Experts of a small language model.
Experts: 192 experts in each of 10 layers, a shared expert of 64 neurons.
Below are experts of layer 8 (counted from 0) of a mixture-of-experts language model. Rows are named router (the router's row for the expert), gate (a neuron's input weights, with its number), up (a neuron's input weights, with its number) and show model dimensions 0-127. Each number is 128 + 24 x the weight over its row's rms, rounded and kept within 0 to 255. Numbers have three digits each.
After each expert's rows: a language model's description of what the expert responds to; "gets" lists some tokens that make up at least twice as much of what it gets as of all text. This comes from a sample of Wikipedia text that the model never trained on. Tokens count by the router's weight.

# expert 50
router:122144134068138144103108169124123123108150099093113133152140143117095102178172102141154098099145115141121125131127096142117085122133115129133123113138150135107071100092135119118125148155099107128160094130141136130159151115130097140141136179152129106059158157155150132115144153141104126148149103095111122097165181088138082131084125136153127144136117135107127107119103112152157174139144
gate0:131150088106144131152116139139111129120100136098123136125128129091109130149150074144143082121148159149118134138115148108144136130124151143189144150140146090119086119119130074130167124138096080121167135103114133125093122075136145122151122120126129108060138157166125156114152125122136108139178152122107114128099135131142132134095113166123134104097172147143075082127132087083100136146152
up0:140077156167150096106103125158132132089131121155143082159203128105136149139108182141094111126150139103133154100113159142137126147120147102134137106118137170100136107167141124107103134149133195126106086148128107117126133141155141114164106125159150172135165149135144108110152117123097164124128116116152121135088129130078123117103082156125131163102126140145096117152124144136119107144093
Description: Word-start syllables ro/min. Opening syllables of words, especially ro, min, am, li, ri, as in rooted, grassroots, minority, lithium.
gets: "ro", "min", "am", "li", "Am", "oo"

# expert 25
router:176122135131096117114138148150113112131137160128142143159145135149121141132102123100129138096164130137121079147155152106149097121093118152104106140131120137152139135122111146104170164122138175127120096130111090100088148097150121141164085146138100108149106129134107134086129108108163152137150132174167141175180152133119108103135154121161133132114107112167171088090177111120081157152127
gate0:119102119159132121117123132132104138139149107123159134132126151128134143144133100117143144135141148117155111150134134155115166095085197137134117128117139149131090108194125115105141197152135125099127103137148141138116123087109123135166164122131164154096140090113165106096117103105141148032153126096160145165163134161149126134117151099153151154107119131140122118106132131168160129105121
up0:138160126105071135167103101143149112118102116094102134143122119112112162122114149149163102108120092151138121123172120119159072153120098099100121164145106110144151088116168112176092104112104084154118149131099158147131135120104158147142100131106114081150139136124125141181146138157134086163136118147147116080128126133149152113126127127084139089115114121137098145147130136143099129174156
Description: List dashes and accents. Line-start dashes in film credit and taxonomy lists (Directed by, Written by, Phylum), plus accented letters like è in fin de siècle.
gets: "- ", " ", "è", "e", "\n", "iti"

# expert 33
router:134133150101162103191126171160129120120096128144116117148122123143162140101113156122160120087150133086121154137110148135169115127130111182119099129122135126130123090152164101114142109133151147124132171131114131113141178119144128130171154116172153156089137088109131130139151158093111098120105175144147115160135099112133122082072153119152135158145147135118115170141158156135109075132138
gate2:165125129134148109092153157130191128092150172161164133126096104143127133153150132116156132136117143126086111117108118163155106131128167110132092096136108101155059166106100113111151087086101121172138133140107098110116144137098133132124139120128140134119104162127176166118159157159135154156106149133115139111116174124121135129115158069131101123124120109124152135151094100099124105142112
up2:133140138132115097107140154162176155119132149163117127126158137113126150152122132160133151135137079109118108132118127147051073178148148100129142102123106155143105143128113154107150163081116155133159148129083128106146145145124141097145087150118132133122089149115112173136123136088110081119104123124142166171152165139149148146155119128186111115164141123118111116154109119141088148112135
Description: Numbers in infoboxes. Digits and numbers in infobox values and tables, especially heights, weights, lengths, years ago, with lb, ft, m after.
gets: "5 ", "0 ", "6 ", "4 ", "3 ", "- "

# expert 55
router:147123150117112133107134132145154105166104103141187151133161123128123130133166144148139109078136118145105089131143103157110151186144105108104133153113134123113109158122116143112137153143111161148140098115147154137113088165116098144138113086106136154122089159135166156129124186114127149131147131130138147141150152150137140095139113089191178098139109100163125098137108161143086136159166
gate0:166112154120109126099119118114131172163059125124178141145106124069118110120130085174097096090153147121103155131145119162117176116150108135138130161111130121114148145120121124119111165131144165149128120122124148146119133110111138155145122099113163089078108146093134126128131177088089167122123157113134128116154144102149136105101181124126105140154129128113085146152121138108119138174139
up0:101178114129106092118103126107141134083153089112075102138149127145143122130113136163182143158096146107171121073144118120146119107095119132171125145088124160145134106100119139138169122136138089145131135112162109124131104165125110135105108172136076101161074129126138157133145087150113109144130142106099138129146124165126118137115109151133113129143118160119089114073163139162140144125108
Description: Vowel word endings. Single-vowel or short final pieces of names and words, mostly o and a, as in Muñ-o-z, Maed-a, Karel-o, -ville.
gets: "o", "a", "e", "en", "ia", "te"

# expert 26
router:104124069074127157142133117125114126110112106133146128123107138160125146122089091110161089146115101097143113115162146107133178090073103168100131122116129173140136151130156134150142122124145179129124152136099145126129103118153154104098124094160093163179124111113152159104142088147137115132111176127146135155109133087099153083104125104077118109128114119118132114100143148122113154135123
gate2:138103094116117123156118099083133120150088117118131140120132110125143103100128112136142167119161118186121100171111150128145126085089134118130116058125156147114110129111124150119116159175134135115107124108122119157100146146117103148090120086175099165147146096107133144130101081153183094171135116082121129132132147109141125126117139127151148141130146109124140187129122136100141091080117
up2:127128109143135160133121189111129132157141113129115111147122093164128158154162111139132135121111120141154102163091183155140140144106103144112132111119172139118158123101132110088117134131151112119146140109135105161099124154146076128140110082099133152119165123125129132072103124130107092164138130108150135122143146019144119149118141149154116135135144100159107137141112136141141106082092
Description: Table cell separators. Pipe separators in markdown tables, especially after header words like Title, Role, Length, plus semicolons and list separators in track listings.
gets: "| ", "; ", "\" ", "Preceded ", "– ", "\"; "

# expert 9
router:085114076104139066072120150099124100164132120096134118156134142097061101115096147150113156145123125147129150137120109106073128118137149114132172135168147130110153156124121110123082088131140098104153120132118115149120109173101138163119143154109121115131138133083151103105104134135103150133119120130143140097163138143147119134124106106108132137132137155170157138084080113141123080146133
gate0:124131116157191127133114136108109105155126117115145129103148102063144130140170126121098117114119101132150110179117123162073137122132144090161132123146123154127146139137163131135128144061110110143132115144079059101169161169103121123106143175104145148120142116085108125107114126154150132104097101135131131170111087127161154146140095135108146128125121103161156132143140136113127152111119
up0:134168106114095111123106128134150162162166118114153161105091146109103072146140111175124133111127101118134154107145121150126169144165175126095120103071122130132142139146116106109151142096157116128125124130155143135135148093160161130121124116103165105123124129127153143146138134073142170111141121151095141086134155094179152139117148115111102181139136136125163163151139113120118173176136
Description: Word-initial stems, nouns. First word pieces and short common nouns after articles in running prose, such as s in sought, man in manages, success, business.
gets: "s", "man", "es", "law", "m", "=="

# expert 43
router:145119106112116133156142148114154116165096160125128148092155073150138162175146088145141130139164122144124149148143084147162099141107110090154123123177123176096105124108125129128131134155140136146106089106124148123122120158148095156131154114112145109138132136149116148113155130139120153097143097143096184141178158132083098118123110130121165116151129146157128158164091165173125154153101
gate0:171130121182099124166153144098097122138092123172137132151121155162121124102147145104105170126104145100040155123133110137121190136115132102149131150170148149095105114119180134111127108102113125110139110148139127133155099119120093123100162141138119091176144119121177131110106100152118100135118114100116162139140138147104135098131152105131133180115103126155103129133140111137131125139092
up0:097176092114091128148153134147165131150090111137111129151134095132144117125146113073127141171116176103114114181135105126166124108103127116131142110153128113121098131114117155125117100139140122127124151088156102136121096124103109138140121117112134127146145095129127150111117149151129151115117150157216170109167110107140129172184141125170107156127118056136132152144144126116104135117114
Description: Germanic name pieces. Middle and final pieces of German-style and other surnames and places like -berg, -mann, -burg, -ford, plus baccal-au-reate.
gets: "au", "is", "en", "i", "ch", "op"

# expert 48
router:125086141126135119096130132154148090144151102148147166116144126121147161129141125121119087179135093100098122149095105103105146114088122124179141126113150149110122122126116115169092094141124112108131101137061173132174115092120087103096175117133153093120151094153105151126113115187182112133135118119110131137151122128114125121110156153161161121134143111154155095111140115115128091127145
gate2:088155152108141191158124169124130125129194125117166161143135126087120126142130083138090131109125158120130122116143101114107133102115159101136117131141113143134073089151163138107120138157142143116093144140115117139148090137122111103163166122137128182116120170158083122143143116098125077154138126144094133158133123134140113129113148136167133141112110125174102146140122137129198124155155
up2:133116074111133124071129168125128134097112137151121154107111126140186098103136146133120146120127141114132082113138145095148090114079111142099143103154100142139120138085118140121131099090142092143152122119153096148133138147140106112113090134166115114128148105122127168128127127149066164148121124110185119133111102141172147100132124122113152112171120120125113109160128112120059077161130
Description: Short vowel-cluster pieces. Short second pieces of ordinary English words after one letter, like l-aug-h, l-em-on, r-end-ering, tr-ail-s, V-oy-ager.
gets: "l", "ag", "end", "yl", "ah", "ob"

# expert 51
router:131144094118118091078103129136148106152118103114125148113155143130082139148116152136129176125147101112086133109134122150091155148142169111131165112150094151150090118173113125127108080166204126131137097111103115136152087148119086151162133105130103109133131113094129120152147144135151142156119123140099120083108106153119163124132131096131112128123140128178146164125101120097117089157096
gate0:114106089154164110137112124125141089148097106123104116137144149130103123095105075135113125141122142144083098130137128113105170133160163125120088113099145122107128117087132161170106115131183149123097139123089139094125102088139130097119116167138120157173082077142141159153101144161114116159128124125094119134118109146161113095140155132137103091132152134093107133128111118069136096137107
up0:123097100144165094131098149130146102143093111155107113122128124143092148107116102138134139146146153140135144156122161084115146152150173131130112129138134115147142135078161149154144119138188149116094167118093113098167097102143140122132111168129120128126121074137141144140088139160118128181118091143106121151128122150122137110142134172140086072123156146142116144115149136049132127111106
Description: Plural and final suffixes. Word-final plural or agent endings such as s, ers, es, ets, ians, closing a word before a comma or period.
gets: "s", "ers", "es", "ts", "ing", "ks"

# expert 0
router:132078107177139074098135121161134126149141133089126161121112129138101130197134150155131098183115134117114118136151121173094142142118105088121078092159141098132136142109120129150108116110138118117116138113086178115159133128112104148089147122124103114088155094128103105134156139086102082148105110143135114154157129140136097117110155159123146100152102130140118151097106098127162108127126
gate2:104122097129127159136123148131088132122199050133148132149079130104161104148124154098106137138103150155070086162105150132092118119110131137168173114134143134133141159101157113141087098105122132110106121139133145142113131154150109136148128134138129093118157125102117123144136149136170134129077110127104139164146155139106095129134145156177121116128115133109095102100114126094080138124104
up2:108140137115103146168117091137140138128082147087112120123150112113134182111130115144148186118155136174163129099127119143129141080095113125074124127108114129076141134157103104151157159141137129164166155156128114140081098135123162128091131132121105108157152109101078108107118117145106143147181152141138147087128107130122168110132121133097153144116132132129095117135139121165152100080135
Description: Capital-initial word pieces. Word piece right after a capital-letter piece in names and acronyms, such as T-ik-Tok, T-bil-isi, HS-TC-P, S-ett-lement.
gets: "T", "S", "P", "t", "B", "."

# expert 27
router:152114151136114109125150129138140088148125121120100109141126094137170131088135120142166134150128139154153115111116096170118097148115109143128076133099171153096124099087124107142089162152137102106096165105129168171175099115152085132110130116154135136140109091140138136103098111170110139093155104131105120158156099125103089127145123117126170104134171130166125130133102147123145158162083
gate0:169147156169112110077125143130104137150135134160129123140134117125111164157139124134143117162108126139107183112124118138128126105169129183113112130092171158189111130095154111107114138126138134143107141137162127146138179095113093146146134078112120135142165152134134171140080131122123102098118144125095135159163125094117095126125120131110147134140152086150101164127168134146101101178104
up0:110134164125098143119153111111141139077122097154158120125147109114116110132112133148186188132112150146182153157106137129103118131164098124071127144123133142157160101107142136125135110099132123122137135119198120138153102154125106161113154122092116146138109085130159154127122128100117125133109115143129115101202158095144129146072126118111105092108110091126123143100125116136102148165103
Description: Mid-word Latinate pieces. Inner pieces of Latinate words after prefixes like dis, in, tr, such as cep, rup, fec, ul in hauled, regulations.
gets: "ul", "p", "in", "ol", "u", "er"

# expert 60
router:087136136156151087127121119130146159134133116131133160104079137161151146147113143141154133111099099095153092151142148153174135145131098142168154133126107152141110134155158144146143126116185179157108148105120139129101147148109157114116150127116099128176115115110100161158144118112084079159094170153141113137120141105118110088113135093119123137111140115114104132078147146155096153111074
gate2:128150142153126123126111154131086148182146086100126157150113147160129124187116130138165112117180101119171071124131141125161103180154134115143148153096108119129182101114151126119132067106118111102129102153096170140102146147120148160103145122104139124134109128098102078094115134139082130140115165131119146088159117147112118132117149123126104094117138106112156138116132124138097121127149
up2:124141128154107133114112117091116170161115134132132123150114098179108133159115142107152126075172123100143071086148141122151101164139146123122137136116135113136159093119156124119142063126125121076146098155102160138102121176121132143107139137113153123130090117127115145096132099135112109143151166118138160064131140113116105136139150088101104082124102092129126132092148128160082115144140
Description: Table separators. Column separators in tables and lists, mainly "|" in fight, tennis and match records, also ":", "=", "→".
gets: "| ", ": ", "= ", "; ", "); ", "– "

# expert 31
router:112118112135175143099119131121106123081158134092130137117102115118146089122164157137116103075109129145149149158114157111099110103112134118126126100128115104080137127085109135133098132142092076116144093178088090184118145136143122159127138145098144108103159142096103144091177130114095155132136119092132099143151149116147152156123116183132152159132118133102148106105103118143127125132171
gate0:132098111106129107122057167147156117157158115150150111097126142112161069117117103139151064104120130143124154145142118113100137120145096136150125088106142107081121176138144138107152143114142153165068099121130138131127133134100151138105105131108140147160157162136109143145158138110150129115117129083111120115074130112111132122147087167157143130133127125144158119107131097101066132114127
up0:142168127127110147140161103128122177169060132105117144108118125164086147129140158080130147153132119111130116108104141155139157155128127112141135181135103137113132085117094113154087137158106123084111117109142137134119128123124090171128132085119121093130095080139143142155147098148125125128109131121165102147172107142174148141084138091085109136090132145111136158142129136132177144116116
Description: Verb-initial word pieces. Opening pieces of verbs and nouns split by the tokenizer after to, the, an, as in ad(mit), av(oid), ent(rust), threat(ened).
gets: "g", "v", "en", "re", "ad", "int"

# expert 7
router:155135088175100137133134141167146110156141137138091157123122152129119143167141153146148145101117106118105080129135090133119123137110157103109130085142148124145114132096143170144123131159149101149130078095124122163158132134127099169138158108105092155114141096151139143141167102151131134112094123068119133122093063100150100152169134101132134131116083104124162151147125139132093093132107
gate2:116131114131155111166123140097102115110152129114123106147078124128104113177136126128116147134098073137130117136100113139138109091138165135147130128108145088110127096108153150155122157107171108093099142086109140159150148160109118170134122097164115116080123097116134083187126099144150099080112112093129103099149133092159141118140171106141119161116119124130116124127119140168122156145075
up2:133140127134156157154122143148135125170147109145135112158070116141134120179158130126093097081144141121129130133166168157091102175159131142134129116141116113130113118171114099133153164139165151055122136120141091111135169166179111120115093120097113122083137133161104111148155133167098130116111127163100109094090127138122136148110151087135132139081135151135139123129132147151117126101125
Description: Mid-word name pieces. Middle pieces inside proper names and some other words, following a capital-letter piece, as in Tol-st-oy, Rand-ol-ph, H-ask-ell, San J-ose.
gets: "ol", "om", "m", "ad", "st", "ed"